python train.py --routed_scale=1.0 --init_std_qkv=0.0312 --beta1=0.95 --final_lr_fraction=0.05 --batch_tokens=65536 --train_tokens=258400000
Below are experts of layer 4 (counted from 0) of a mixture-of-experts language model. Rows are named router (the router's row for the expert), gate (a neuron's input weights, with its number), up (a neuron's input weights, with its number) and show model dimensions 128-191. Each number is 500 + 25 x the weight over its row's rms, rounded and kept within 0 to 999. Numbers have three digits each.
After each expert's rows: "gets" lists some tokens that make up at least twice as much of what it gets as of all text. This comes from a sample of Wikipedia text that the model never trained on. Tokens count by the router's weight.

# expert 1
router:524485507468510521517484531510516469464509456500521462529473538471508475515496500550536480475492505483509453457457527483497476499475545466465506486493509519474470466465477490510473537513506492
gate0:513505527477481575519507484521506502473496490506543461525493509502522500522510474515534494480479531468516512470507511467479481496475529492442499517486559539519488490482482478491488493452498438
up0:470514501505478514515493446528511489481520502518482542478513493534490478548500495461527522506536533501513478498528487479507537533538462510491511454541465507600540503503487502496528492481527503
gate1:487457473482500535510518497450505442528517548478497517481471462510516446496521468470510488518473503567473502503487492505541508511508429500494502455501478487470492491510531472520503475468520486
up1:478480446488510530501507494476495459502529514460482468492482513518488471527490430467526525530501488547481464514492494517529491510499471495489513456493491481459475475500517473517496452482506487
gate2:511499563494520503532481523500515523470473460538514470526523545480534497516521494510496450486481512519502475478467541502474499492474511500487513516503536520510478454482478514476491518504477482
up2:523440467494482493503545503501523525521495552464496483462527469487513522484478497506498542563520490518501484508489518442504475528535478482478483496519499478486490506488517473536466508517543496
gate3:531495517467520521537499509496518517474502491500528473513495506489535494518491531538510492511494500508489488476485517484455483469497550462472530520477523511510444494461499472497474507457499460
up3:487465451495450489503502471486514555513494485486498539506510533503512526487483487506524487524494486506535485489523491483538460512530494462537461529501471466488460499509498467524510499511512489
gate4:524506456497469516455491514543530494490542499508455485500504485498449514488490489503491469527558509547487488465479534572512520520502516490510483507485460481544539542536517509481489511519532522
up4:475480553488511476518512510470470489535485497492517533450545488490535494502509482489464499472484513469501546512530463476489516500496476498530495497539536524443501491440469477509537481465453494
gets: ".", " +", " M", " P", " |\n", " which"

# expert 88
router:537492491487509508498458505500489495488522481499501453511481517453517520509521490538508470452479502486522468484451547457482464472476520464488494518503517529469486466464505486545488549518480479
gate0:525470499479461500525552511528504545498486492524496474493519515512534517514492503489515514524516556508509455493486538510508477508467498453494521518524466495551460478498460480525514537524521534
up0:516507496518468491504532499536497527494495515519484489479529505533531531526465504475512522516516544533523445509485538493493456506482488477501524499521453503537473485508489491528515522542492565
gate1:503468493473512518480505527484475489510480515494481502514506447521495526510502495508494494464499494484532535499497482418558483553518508498507459540517477525463500502521483495483486526517513518
up1:486497490490506511509539497491524462551516482490512497495516498490496496452503488517500484541452492535507529482506467490505520493511520505496461472532517487488507495481482467503503537470427441
gate2:550501504543496504482492525489505541538502521514484516506515532500471444548536471489521478501495501511522498478473526505493498472521520480466504475507499540493480430518471561496518520492528516
up2:526525489541472486492517528476484524575512516510489521527532520492472477522540464485491473497502498540541539495491517478490534473530497477476453501522495520489496462523467551514519541530560521
gate3:501510493505508529475473485472506496476515506499504488459458527480534505489508544512512486472451501523515502511473576549476427448481509482499472470501509516497497431500501455521520519502571455
up3:484540474473480491478492470464477475521538498476493497507490483494525522511546496527494482501448485517528500494541533527489466441532465509504467481481480470490517493536521465559529529524519531
gate4:479520507570484527516505520509513529505514506489490503552493494514489503493505500527493485502498521500494501479491536499488497477508508484504498525482458505487495537500509527528476521515534577
up4:484499472528486511507509515509519497506489512501487475531457483502480535508499511485497494534509521512515533490479506478514478461497502520534482490493462525506457515504513536519489527509525567
gets: " a", " is", " was", " an", " as", " made"

# expert 112
router:515478522470510512517506514505505472471495475522517445526470534451530497518488520541522479483477495469495482456474551475480492490450537501472515498476486518523504486490461487511489531483487496
gate0:524476509477547549518491486483520483544516496511505473529459508445525473528487498496486499439505546495536452486486491492452478520506502477500521513486536534435459468490542508497466471508506491
up0:518502458491528538541500488481483473482484473532529485493534504545479494494540525516500488506477498495483503503482522557491446476482516456466492527541501480504459479498469500504466543498485467
gate1:515509540487536481488505481499536446484505436506488490572519516493505522478543535489492464423506479507503501464516505479477482473453538487532492532525507464494480503444518496401533496500498479
up1:485509541470524474494519482493544442497492468484477488551510519480516525467539519481504472462508499494502496497526501506487507495464523495519480524512496452512491526482517509424534502511502501
gate2:487519509496498524503506480526487532446485465501526429482472517530536527490462510450476489500482444512498491480499499527516511485471501494498499544510507496500504489491490458484492527498473469
up2:510490494510520513506493522484493469545511526508494582503509479475473451524561492544510485488497524466533505535508534473475491503530488484485505486502504497497484484511513496510505486485533518
gate3:499501507495517484553488541529469482464508474484504473511500484491490467521506489514466476482433503533505521546480538454460517496516478484529507483493474511442482494459478514537504462474504553
up3:466485508482507479536494516531490471518478483470483479487531452524497505513505490502486485514467506539488530526502530474457494495515454527527488520490472512470497502491494538556539471477465561
gate4:516516521497512504477468500499512485495508514514494468503535472534534514532486460546546492454493512487499470482500473492465493513479514449512457457489517487463491481541485493482473498445457483
up4:538467471470512506503505505495485528552521499480511509520468527464460460501540522455490549530476514490517472512480517508527487500497520535452558547529502507548498512463501503467534498494518488
gets: " T", " P", " S", " K", " C", " R"

# expert 118
router:518470534485535515553502507500500484482504447481546469521496537490522480533499504519511481473490501449523493443496540461513504483493537471469544490509505521497474487491463455496487510474477488
gate0:505536522483510482538509497547505505487455442484524461494512521491495476520523520544503526490497478453505500494495498487502516503471508524539499464413516524501492509511467509461476514495538501
up0:493472511482491533448487502462474481505502537529470531524490525496508522480494500444510498480521463540495488480518500500499478503515508471479488511574480487499492475483495500543510471493461489
gate1:533509501480543513504501497460545486476518497529520492501471511494512514553501488523526478471522540464490500497449523511484499475451531468495501480478495538508485495469483515499475506477540506
up1:474507522485479472498486466488471515462486503496535487517507505495482497503495487513494505532552520525506462531495549487507492512518500535458457570512496465464460503527487510532503519500519504
gate2:472463535524450482502496506527505491528487528531489518514452551509487519479483481479512477516541472521515510497525538526535501495522545507469449500509477488529512547490494488533522515515482494
up2:474492517462463484497504519532478482518453501485473515501528485494535494530524540505492514527545495520517505453488500511513467497504514495517521512523510485485510510489528547526483497424518570
gate3:535492509493517494526486544492479516471499500505534483537467513471518511506500503558536493492479527502498467502473518484478462481491540478482509517485530545479501459487464490472458514490490478
up3:491486556480494483531514511521484550514533533505479493532537516503512513518475491541499532518529514533486495514496487501495489510509526491543481485513497504539522508491493463507497504469492509
gate4:485530495472538527521479527496506509469503486513525470513492493515492507457498492514486505494490494513487511547512504502518550508494578493469498465460516473509461473513486507515506535541483503
up4:534468503509504471496487477495517473486480519529493525497491522489517480542528505499547467489508516508522479445494520464480453547515449470512506520522483533466510511468501504484476457459517494
gets: " he", " He", " they", " she", " She", " t"

# expert 37
router:518477504477532554524486491516501537477520446484519451543473531486524496541503514523513490460512518460522481488470564448457464469468507491463512512482519521490473468470476474501490504500490485
gate0:482475454473477467496511500507534473547494522502520502529584484485467462453497484514505505441498525462547533511547477447468472520516480480495527506479461506470510488509498501479495530504477493
up0:527516549525499525501443486515461499450502474494503502482457512536505509515518532487491496559499457528443487452482515520506557464483521529503485496513539497510481495492499506507480490479514529
gate1:524514503485482519509494525532493516497473466491487454448502519520485522469509493505513518520482497536481478509460507480507495496515530521526464530529584487431463496443512503433557522497488526
up1:457480476524516481515515472487505468510522513510531539545495489483529479493500498502500485474498510484520530478543514518479492471483458486480535462497459541527548512548488481559438496483514473
gate2:513526479507497498519491463503466493473496460471540473522505501523511500485488498470442489526556480502421519501534461493553491499466472487514491479502494511503480459477535446513518539476467481
up2:496523483494483494513490460507467500492487474488553480541511500532518499520481467455432517528562483523453526485540484473571500512484487485511470480512493503510488478480539465498496536483476490
gate3:528492485527510530570477537512504472503494469494503510534474485509506504512534501562528459502471481472494477500514527495492534492504502515503507549515486523508500486466480497472493510463536479
up3:547480499527483536497466526497482506488525508493516496472493473509462513510539482506516444501525452474523507495496493497467440536530496515523528497548528549544534475472520499480488502505538495
gate4:495525516495470492560525457492506545544519530455483523503535490515447502483464544442507496520539525498521511493514493488529503517502460495482451532496461556500508480516502507554510482529486520
up4:450485538511482456480538541501480480539488509527480511502509510476524494532541508520482503485470521515477497490512506503482498497470487476530526509515440475512521544574521458499464524457500507
gets: " |\n", ")", "==", "\n", ")\n", "\n\n"

# expert 3
router:513477509463512527545472509493530501475505469485519464542498540492507520487523512521543456462505505465548482459492536478486477474500531468454514514499490506474478469475453478494490544500471471
gate0:542469507454528532498509550502489532476479435499514478486466520476553455538512504532517498495489493485508468504476523493459478496479521500501517509488552528491469462451480485513459480487463492
up0:471495498514496484500439490512497515505494546499545476507535465534441494463493510493514519492534529469490496496488464533528510511496518485488505475485475501489535559522499480469482580489525494
gate1:514483493475467521511478509471501556499502513508488483500503524512471516508523461499531464514522478475508535477506459534507502477491481474479507474517531507443503499501471508544496521508449517
up1:506509488454482492503509527453511563471499482524480479508552521492462515496507474480521506519530493468509512499522482517511498498470492476454495474514524527476511502519500501524511526504444494
gate2:520513477440504490483531481519512504526520478469454445433491492488429520470457541500486476484524555424476444503511498541461457481449512483479486505549471514500460513491525533495474535520469482
up2:527560474441491513497520523499527488523521479494471456406507512502435513465466542494486459497523526474485442517508503558460495496443504488488489504534501506485459503494514537482473538516496507
gate3:522484514460475497500477500512487472552502516491514496536535483512500500483539469502497507472490482467486517459514548520496508513505545474471484503464506485500527511481481512536498477478510502
up3:489481552487463486496492492504473475542485500506473519521533469523540525485528479496508511464499461504512494501530548475512492531518517543464494501470491479444496468492490492469486468470474503
gate4:511531534496508529469458497518535503444521532502504533530502496483493478499493520483493481529533500484505502503450506475532487450547523542519521518506459484458490503439553480562529494506531551
up4:494496473507518482530561508485482501536464480475516486483492503496511526526507512525509502437443474496484508461528511503474518542465490456492479480493560542519470504545489494490492505473457486
gets: "a", " a", " had", "'s", " his", " no"

# expert 62
router:507490516460508542532496527521509527479466433480530472475453522485492518512517527527513466491471483470522464510496501514469487487462527493472508507523516546489462498463487480482479511497501463
gate0:524503481491500486557518548482471506525471475506473518504506532441465507486529555517489501513463470478469490518489494491509433517513501506505535482503533527487522504501483498478463507541500552
up0:470469527469500510454501503492492505477519518440487486513471506512519501550481481503520506489499522500524489477564530502490555513487502477498460524491494511455468477504510489523506440493505458
gate1:488490499468481486493494494554501503450498522490539487490468466479553454470509517486533540508499477463485489499491529516488525507480523497471497520499486516479433514516512460557525539510510463
up1:508520483507535536503507529461497488515506460501455489481516532519497500521467511534499480491494532543526494503506482469517496488509484516526532487519499472512551475478525522461494463473490535
gate2:454466500482492508506516504507471521509496518537511490516543529544493524477507527475524507525455440513579481467504494521480546502544474500472506495500491501485468511496491449498494484493507524
up2:541526504495508502516482466482553494485507480482486492481420478463494465530488496504472494448545554484424516532491516486499464499475520489532513509519531532505504491505491520506519528485480488
gate3:533550501514503548491462511488479526461491494521511491455472507477493501490492538476501485490505518463519519501448503510528498496538499508482531505542508531498480482498527512498541560491464487
up3:456450477488502438483561501495494461508541490477460497550522531504508481523513515521502546480483500506497464491541523481476487529459515489514495495459507467507530491509463475507466450478525509
gate4:523501510461523524510487497539513435501481529484505481503492488466546491502504529524543484486494541518503463460473536461498490486484498487472517490483562537467483437498471474522450490462489467
up4:509466511504469445513526486512450538507504457514481500511515510484491479537442537521507521505502433500487475507527506467562478497542509499495488470510488524517462523447515504475530509500511506
gets: "D", "H", "L", "B", "V", "P"

# expert 14
router:502462521480528530539492549511516497484486482506512483509511520472518496507529498505510449488485492505517467473466513501466478492475519444455540478476493479504495509481480462493492559504522484
gate0:482488462521513508498496494515516507487491506468478517501481524485511498529498494532516505517475488502495473518517503525443444484474499521433563495544525499484516455487521494496483522545509516
up0:513527524473465486501501515489466510502492487522502489476505486511479501469511507488477502489527539478497513484480495474547545508513489462560444513468484501498475537517488530495509506473475473
gate1:493471465478548503486506524453489496527516494538501479509492526459499492499508507492549502513497459490503516470467538481500481449481484472475450566504498501491502491523446487494469482500516481
up1:487470486468519490463542498494450507538533525518488513486519520488503504499504489474498531524524493509476498521480511495528495473483469488508431511526491448531491532520473469496505504514534492
gate2:514523497517524501497515453534526467514507517498476509532450462506528485505480484497523511466533428535509461507516492478474512517516514469534562500516496494489497504498504515467525470499493517
up2:466533465533480510524545474518518465509503480540496500497474522516491548544478509501546486515570454526518472531516509527486559516482516543495525512507495458490518511477534482517517430490507527
gate3:472474483530509547487484506496505490534501515502531506503498487501563481542483482490497517535491498506552492450495491445498554484440536490506548486494512486472537499506497488513501435492492498
up3:538509527448505449527514486508476476497484467507483504512507497489447527465525524506503513463519479484480508540513507526478457521564486486496475492513486534516459506494513542486489563502500496
gate4:535499514525492493528494520480533520483520478552530499496487497486505500504524432517461457494476507488487460467436531516468493493442496534519500495530492470518491504492471504541509542506535493
up4:498513451477523525507489461533465497502470476444489473525506517477483523477474539514545547493515501477492514503538498477547501509558510475467516551488525544485503488525533517469492457494455506
gets: " a", " first", "1", " one", " his", " second"

# expert 111
router:537493504464512534520467532507494472481477469526513443515469513486504483567525482541522469462507524478508492485467537481453476475491539503474508503500521518509480457471476460485501505498471448
gate0:465473483504525474522487504475483521509480498489544488555465527483495526537463505482513498490504477488491525470491501478497499497460505521463513503486515516461484477500479474496480500507494520
up0:548503530456507516462489481540533517482537478505471511474495483522501461447547502496491485502476517491517472501495514492523481473541496459548513518548495476516521524495493501525500523489499468
gate1:511471532486518478527470525492491473476492468508527503520519519530508475481506520556482525475505502473511462458491541487523505511472530469497507494522497541487518478517496506504477546453505500
up1:465477498501514550520513506485497496518510518517521495497454513469470503534489492458512464509429515492470499501465463494488500472498505503474527480426511503496497482472490484506528495476543498
gate2:502489541492509493545496481478515506479498463518526526530465518466499479488506505532499456473493528499519491494545523482483528475470502489488514483487501521513493500495485497502485506457477482
up2:558547497494523492482484493498485541487474471522499505502466511493489498507519477507509488465455506527541502557515532505468505478514501456494490457511482499469472530520496482515507497463476502
gate3:495486521540500497526469506482504534506514468504504486524475512520448490503472508499479494488509518513497433509501550492461524447465504505520502462499489491486502518452501472509481486515488486
up3:513503505562471502521472506457487535522509497524464474533482498513479524536465490493482497503507537506477455529494543493465512453480505523522504482523456484516493533480521472527489484514501504
gate4:479521512489463489491484484520513488469548477501494528485530498478553483458509477517500463529487528451508514480485502465530519499492521472489473487452521507504501492519493489517459527515559494
up4:522477497493531505493489535522507500500470520482500452511456516497490487551506527482531552459492476509528436488521529513476462510521481524480534535535522509485500480481494491494516474508467533
gets: "1", "0", "5", "2", "4", "3"

# expert 89
router:514471513486489551509485536501520519476460477501535459491461523473531480520519507565526461480477525490513501500473518493473492473465541495475521504508529522469444465478486461511463496486491474
gate0:452501508525497477459505486481480500513481511474481505524495486519465497498501495555497505495544484495530554547503471491494515503494485513525533510493456436505496494521528509492462479528528513
up0:519523586514522494495471510531556548500476495475512529498483490487538507495512499529498509485465505533504480538516519470501510466470482532483546498493544531497517485508484490451489453529502486
gate1:513491518476518510529479523477496502470487471521548444538476539497527505529517529530518510493503507477513449470471495476495490470504534474500503514507522493515490464505478473537465503505510494
up1:483484469512504491493497527487484495525472472520484502512533519536518488542468517484525512545522546496453516489494526472460453496502484529508468458549508466483491480481505498529509496476487491
gate2:515505496492486533527476527489500501488493449513514465534476498510499505505514487527534491491491475498506497451467522459450449481497513490478503527452524501488487489471474494497490509470465469
up2:477547486512462485473512487502495522501488511523482500504519505524466488484498454462516503514511507519491515525542471470515503504537481509532456527500471459477515528502543523443524487473514483
gate3:477493505510508464506520492494484481470468503538516528503477487508498508520498534496478452471511458462491494475509517467511465505493497545458506529506504498499539488518476504472442463514474489
up3:455474477518481462516519493488484485476457509536496530510511509496506510519493525490465483494483464453503496467528474472524484507496527526472482531505503472509531497531491509490462430566488507
gate4:505510519501464498535488457526504445525493549543470569487537492478493506503457478480486502526507524536490512519508485516480481545496451503533490493516497556482491501477526486480515523554554510
up4:502484546543487494533515504506469481509496515554477510472545523498485514508464480503512515533452510549474513487500508500458443499477489473503470499516493483473512533483468544477478572518520572
gets: " United", "0", "202", " other", " people", "M"

# expert 79
router:519459528499530517539494522515529460494500484492545464532476515489514513518522498548517480482480510465512460485479545493462513479490517490474523540466499522492480508456460469494492504475522450
gate0:515470468512500467451493515542464482537524506463560515518485481525486534469510473546493526532486532503500480473507509514493470516496468546483518525531540490528501504483488506548483485542481453
up0:497540538495497495537486482461515498481487499522462544497525499476516468535460526466500501500514491528479553548503482493547501496504504486507532477484431515485494484519497482465512502433545531
gate1:454518489507488480485513490521546476525518547509525536472492477531497526510477467473475508531510521490505527533494487550525541522520469507553499512465450504503543529499531529483524498490549465
up1:504563464502521500493512467475471526519505495543494500502458506500530487535490477496490529543470510511542496496520506508514505470543502527493513470487498483453531527511524500505530442496489517
gate2:489521461465543538503485548451530476505490478457513481496505493499541470494498479465440491484500483520512533501506500508550524506474504509489457574490501513514497514497501549506539485500489485
up2:452469462463548544495509517469564499495471481480511477480494490495528525498477473472480496469462460487480529528528522483520531481471509524489480551478489508518504519481504524494540480486495518
gate3:521505494485516511516478518525496489467469483540522464500452571470509527503496533512503483461484474472507502458478514500500468461498537493456509508508523484494468449450514482506456526489493481
up3:536559492510489488504514511492553527514518507478498501537525518498492500517465476504530506478518535499476411520477495463493494493530512485514506510497506528574531503477496494498521504500486489
gate4:450490494508513521515504470490503486510523520498457526458540476489484552487509496494527491527479506519506462533526486558483548500497469511518515497491509477545546525493505491461505494509516520
up4:543498498503533492449505470475479439507509489483480481559479499494553503500514473465499504484462497524488540502490518499531462516491529506476482500494499456505479513529487534514528506526491484
gets: " and", ",", " (", " River", "an", "-S"

# expert 86
router:507490520497536522522512506500519493464481481509523476524498532459552510534524493511524495470461480464523481473472511484500494465470526484489519482485550513505463440502480475490480495496494458
gate0:526454528506537543505492488472517509486512526525512521473492505512511480527519525505508500492482473531482482487507498467437508506512482477489502496500549511462469479478491515485489496471541494
up0:542476462519550490487526457476502494502503530519495510450506494455510511515486514488517523526500448561461501491504509519485505492505451489503504504537534516516475521511507508471489471506553502
gate1:501534518511509491514492469535496493484543510530465512514475476477478462481530522500475494470453530466563489504508530512527478514521455504460548487498480498516534454489507515496513504478497483
up1:499545516487510495498486478511512513485517509533469536527496472471480474453522513487477516461479513492518502540526514546516492515494463522471527495498495497506524428502509529476573503485503513
gate2:503515516540489499437485465456465493482537477551484533536509498489495456549518448472467494536498495533511491528500477519504466488540537479505506475502495449507465520498492500473505466477512488
up2:490523510505466491426489475451469489507527491534485526537517517510488460526510468448491500522516511528538487529491488476506486486529538488508502477501514443505478526502496523487501475475513481
gate3:524522548495538553507466500496543502474536520509568490478465496511475494466527537511513554497488539478493497464483489523521547433530495514494465525484491498543509509516516530461526505521531537
up3:478497491524471479500514484522476495514469482493413501506495485491538487522494468499492460494461480522503503512528534460486461554446486490497528471540510500459497498502466463533495504471483477
gate4:501474558459511471522530472486519514465530541489497482534528521536489503552458510483499528452490509526455478491483500442508508469520513469488470513518523496511481496509488524561479530488475531
up4:492487572472516455529526464472537496464539538479488491533528521537495490544487528487490532442495507519461487487479507466515497455530504477502455529507543499512503488522494519550489520491492532
gets: "2", "3", "4", "5", "6", "1"

# expert 16
router:541460539470526533511480512460530505461502476482519478485462511501553491524525502529518496495488505487497469490497516475505471497470535462484521516496508524495465471465517509503485490496475494
gate0:511525528421536525439502488529520502486535504507506505514478518487478457509474508482476479514526481480510494490508555442505486514477489446449490514498499496476467476469519518519479459501454524
up0:483493521425513538490521526508509533497519476478506487489497518477492466511484464487496507500515472495496454469481537412528480472496494474466448495494519486534439480503529547484514477506453478
gate1:515489498545510473483534501511476447498470527520461513499514504479518488525469529506516514509505507484457491491555496498577452503522490542486506497525518522512468476483511502505519509464488476
up1:512499484531522493496511505538509446496491512526467485494516537485483501504517526511538489508490496460469511492527531504514436499519502528495494495527512529509445495519511492518521548459523495
gate2:540471502503495524558482478469533510520532521519490491490511474548515517456465462503477515518489537484471435509522501534511497464506518516454507477475498481477535523463544537549524513469464494
up2:493499480499497459467518500557478475502496514520502542482516524502469495509509589504520486507533450517518497488516485493517501522504516512520490506536515521514514496542490491480488524504547509
gate3:471490502490492519466494488506478508510452526509480538476505492515534469525469448477516529503511494555535452483467496507472481521498517470500493478492503504548503480515488498504495456519489526
up3:478431470497507447510502485486514466499523504509461507500496502482450532505522530526535478504508499491506553532540505528529474491545442519508486513512500528491541500481524494511513513477487480
gate4:515510502466569513483490493501500550471509484482511468496485522522512437490490537489467458526526488480507458493464568479515455506481477480486500517477492502494509507520472475479484497499498542
up4:497461514510487499527494517491479447524494475516519500522494494479476538494498459509537492460451486473497526505518469505489552480518530529499520488523520518488509469496501511505488517458497440
gets: "%", " as", " a", " As", " $", " He"

# expert 101
router:522513509442519533537473528518522490493474476472526450501483522478503480515503500519515487463499480489513465483484506484455484474469542476461527521506531499484461463496470445495481503481477453
gate0:473503503491481484504483469546494481518480483483506509498531506531524521519545497455487479483485505494524501485506501532483467517492496461451508529548501489497458514487447446490485510536506504
up0:465514506474491497502491485536496469553488498481463513477533469556503509495527502462456504503521467498507498504492486546476480514485501465455498523533482475505487528501463501500521501519528526
gate1:480507522469503491506498476516483490507515485497512485466482519490506455513521554470455503476480514488518495505514503447535520491491475516529488487446536505503507505511492468531496491480514471
up1:460528520473509487496467470521478488519490529494496500464482487503500485502537546474459534493514504506544521521511475471550542492497493532547495519475530485517487515515521478515519496507526456
gate2:520477505490498509517490504519503508521483475533512475455502502491522528494480497494535488468504484516508537513506483513482487532526502504448496497490490485485481519519505512474523528526501502
up2:509490496490500517518495505521502489528482483532497477457502499492511529509471489485534501478493476516498524516501486523479492532534486507456501504504504485480468514515490516470530530528522488
gate3:519484547543507459540447473503485521524501499482510546538516510465508530479482515488564520515510458514541519504507485508514499508525517477479495524454487525491506503507468506496492463487494524
up3:508529489474511533441515512487519467461495501512487476489470513547514462525515476498491478479492532465452475504481518486486498501473490524528520461536547516503470475489552491497507529508508486
gate4:466506482523489493534515508494510489505502505488506489580509542471515512504505489487498490531488487466511521493514472465493536501476506520514519562459495494461518473539491433481507485491476492
up4:436535484500464514529533518489497489512494532469488474555503517495490541510510476471504513538492473504487493519510468498508529492481528535515486559473495487490518501538508437490515473498472474
gets: "3", "4", "2", "7", "5", "8"

# expert 72
router:518497523472516537532492500497521484490496460532518462519473507477516482543537529540512485489477488467520499468473521483486442478501536431474528493487508509482486462480472453512454503493471479
gate0:547520566513506475569494507484514448484533499539487521487478499523467583511492490491501478515535478509481525492541511505498522488496511495491515515463474539515499523496504514494493502469534511
up0:492500440484506520450489478510492559510449496489499459498496496469513427486491519489487521488453522474529479503460498471492498497510513522501477485538537495492487475488502497471495489527457514
gate1:496504481483546541497468537491538518474495466498525455502493547505512501498486508524514458473491537480506454474471552478475525472474523509465511523507507531519500485464464515497522498507515492
up1:519506494522476495463512490514491528498549501474507510496472486481539475498530511472513470494509504505518500499454492482522470488482469488497512464505514520493492529504586518482500501484485468
gate2:498493490511537526492474502560534485480495495436518483436438524515512502493494545485534456449523473458495476478470531523511508430488484499469539501495537499494450472475506442525519514506530492
up2:483512495519524537481489499578532483482520522439538491451428528517543504482489524467503493470497487484496487487481502533525483450506469508492540468498521474478458515478528471518509502511536491
gate3:522484510498521489483504488472503548504525500491530498531509474428516529462531489510543508476517480509500492454455500481501520495500524458458460487443486514538500499494478462467502503522510486
up3:529535485515497467485536474472487539504527512516508512531516478463509514483537483518500483514523462526512504434459503471500508522517501434492421490459443514511501511518486468473516498527489507
gate4:518476513496558511548530505475470507451452488475535470490497507460511524511453458507512505512492523526523483519531504470512491500496542515489537514528465497505506497498478465473470504488549471
up4:487497454518460492479461511548523534497520500517507508491492482551483480505512539510521500476481472491483475514468512482449501463478446473493484512474534528473485496485521538533525500469457514
gets: " to", " was", " is", ".\n\n", " had", " also"

# expert 83
router:504478503472520511527500509523494497464469481498534455504476542464550515529500507523518457466469489489500481464479524463539473488444514513477531513468545533482471431497466468479499514494493467
gate0:503526511509466497524492474504482477526530575551487506546534492463524510498471477501524538486532502528508469505487488568493494511500498504516549506507446507477535482493525469500531481498520515
up0:503537513521468478539514462510457496513516533536490509541532501468510503502474486495528538479536513543499469503513480562512481486497496507517532518517449509470530468509520471491556511505521524
gate1:501457501524527511543483500474531525502535538491523485486484473557496483470497469492558508528507507542513479559459497451498529479494514484515525493508514490450491508494514516520472528486500536
up1:508496511478480488471517503507480461461492456488503501519492530443518496537525502524460504481515486453506483485535516515477475537501502480460477499515497541549518485494483475501502497497479451
gate2:523566510444536457491522527524468520473527482520478501520525541470456487534472545479483537508527465499505486522487480466531476533498499468492540493455495484466517505503539518545543498502455554
up2:526568486462494469495509512512482519490516501531480481511531543489439496525439530485488529538526485484528501494487489451528473530509497462495552491434499474449524480501513524526545497526469527
gate3:525515495475512497524485584535478531468504483464506510465562521547479523456483531497534539528517495566501470471500519438492515469471514458461505513533478507481491504533518548501484505519496496
up3:524534473487502486527501555510481560466507494473523461462556485550526519466495524505494526511526512538462497465511501480504527489497520483459497536534484519514497488526528534500510515538496507
gate4:487526488534522532517526509469520543500505456449502473493458506499516520463535469500522486493502520522492473482490495492499537475457496515510484529524556529465494467519517533469485546516478510
up4:472516504518500540522523538474513533478499457431510479471470505502489511463546467467510469501502521484496485527513500472524533497484502487471492556532510502462497489512513541465488549477476482
gets: " B", "C", "F", "B", "M", " U"

# expert 119
router:508492509471516523497512535501501500496458475521541425520483525484537492535510521516521493469503496463495494467481555484504469448449541484463535504478503515482485484495473474496482530489478489
gate0:534503480500474515491494478501514531506518512453536487498491569542493467513489532507515518531534482491492483493485496542477468464526490485495530462489500499513495495436495497516495486505494467
up0:555505525493485515484460516471520538488522540454530458510500540547523455500501475487507548500553493491516475467508500555507518525474527468478472493505515503501507526475509509546500474538479499
gate1:465485501474474489466531529518440497509465485512498477537484465501508521469534478475505516507501488518483523485509471536521533458464502502534478492474477463532519521523505466512484517488545538
up1:512529523516525534529472501481520523472518517488493512469507541513504469493477495442492493501478538513539488534505538500506494470504491497500483498476483513516495527519472531523517459507473500
gate2:477467483518504496471537527511516451505437546522503489520498507486471525466487487503479526483452481457476514461515521500521465536496497489469490518507465502511500488536494506516488493496492486
up2:523515509476509517543473489494486559472521470496512495463493501499544480541529543516532463530513508539543468508465477500469525466487514511526517487493552507475464494459498480460495484507498494
gate3:562462498464534526503466516461534491457511491498535470509468499480457501492536493527524490516496498482508483482487502491461492497522522460457509494463528529511474491490483505502495496474503415
up3:517455517464477452525491500489474548453513499539510489510494505468487464520484476511497471497515511507499520515522518516466506514473508470521509501503510490488518475460515494477527502518555484
gate4:489493497542510493521508526489469483502464502521489483543518501521463490478545521478502483513520451487507518497508475520462498491507498489509459481525500528481498504520546485493461491512464494
up4:501499516458499514487488466507534506477523503468510497491486499450527525520478479524515519499491572517477477505471528500497501521496502507489510512462503471477486522468455487526509515472562512
gets: " E", " G", " S", " de", " D", " P"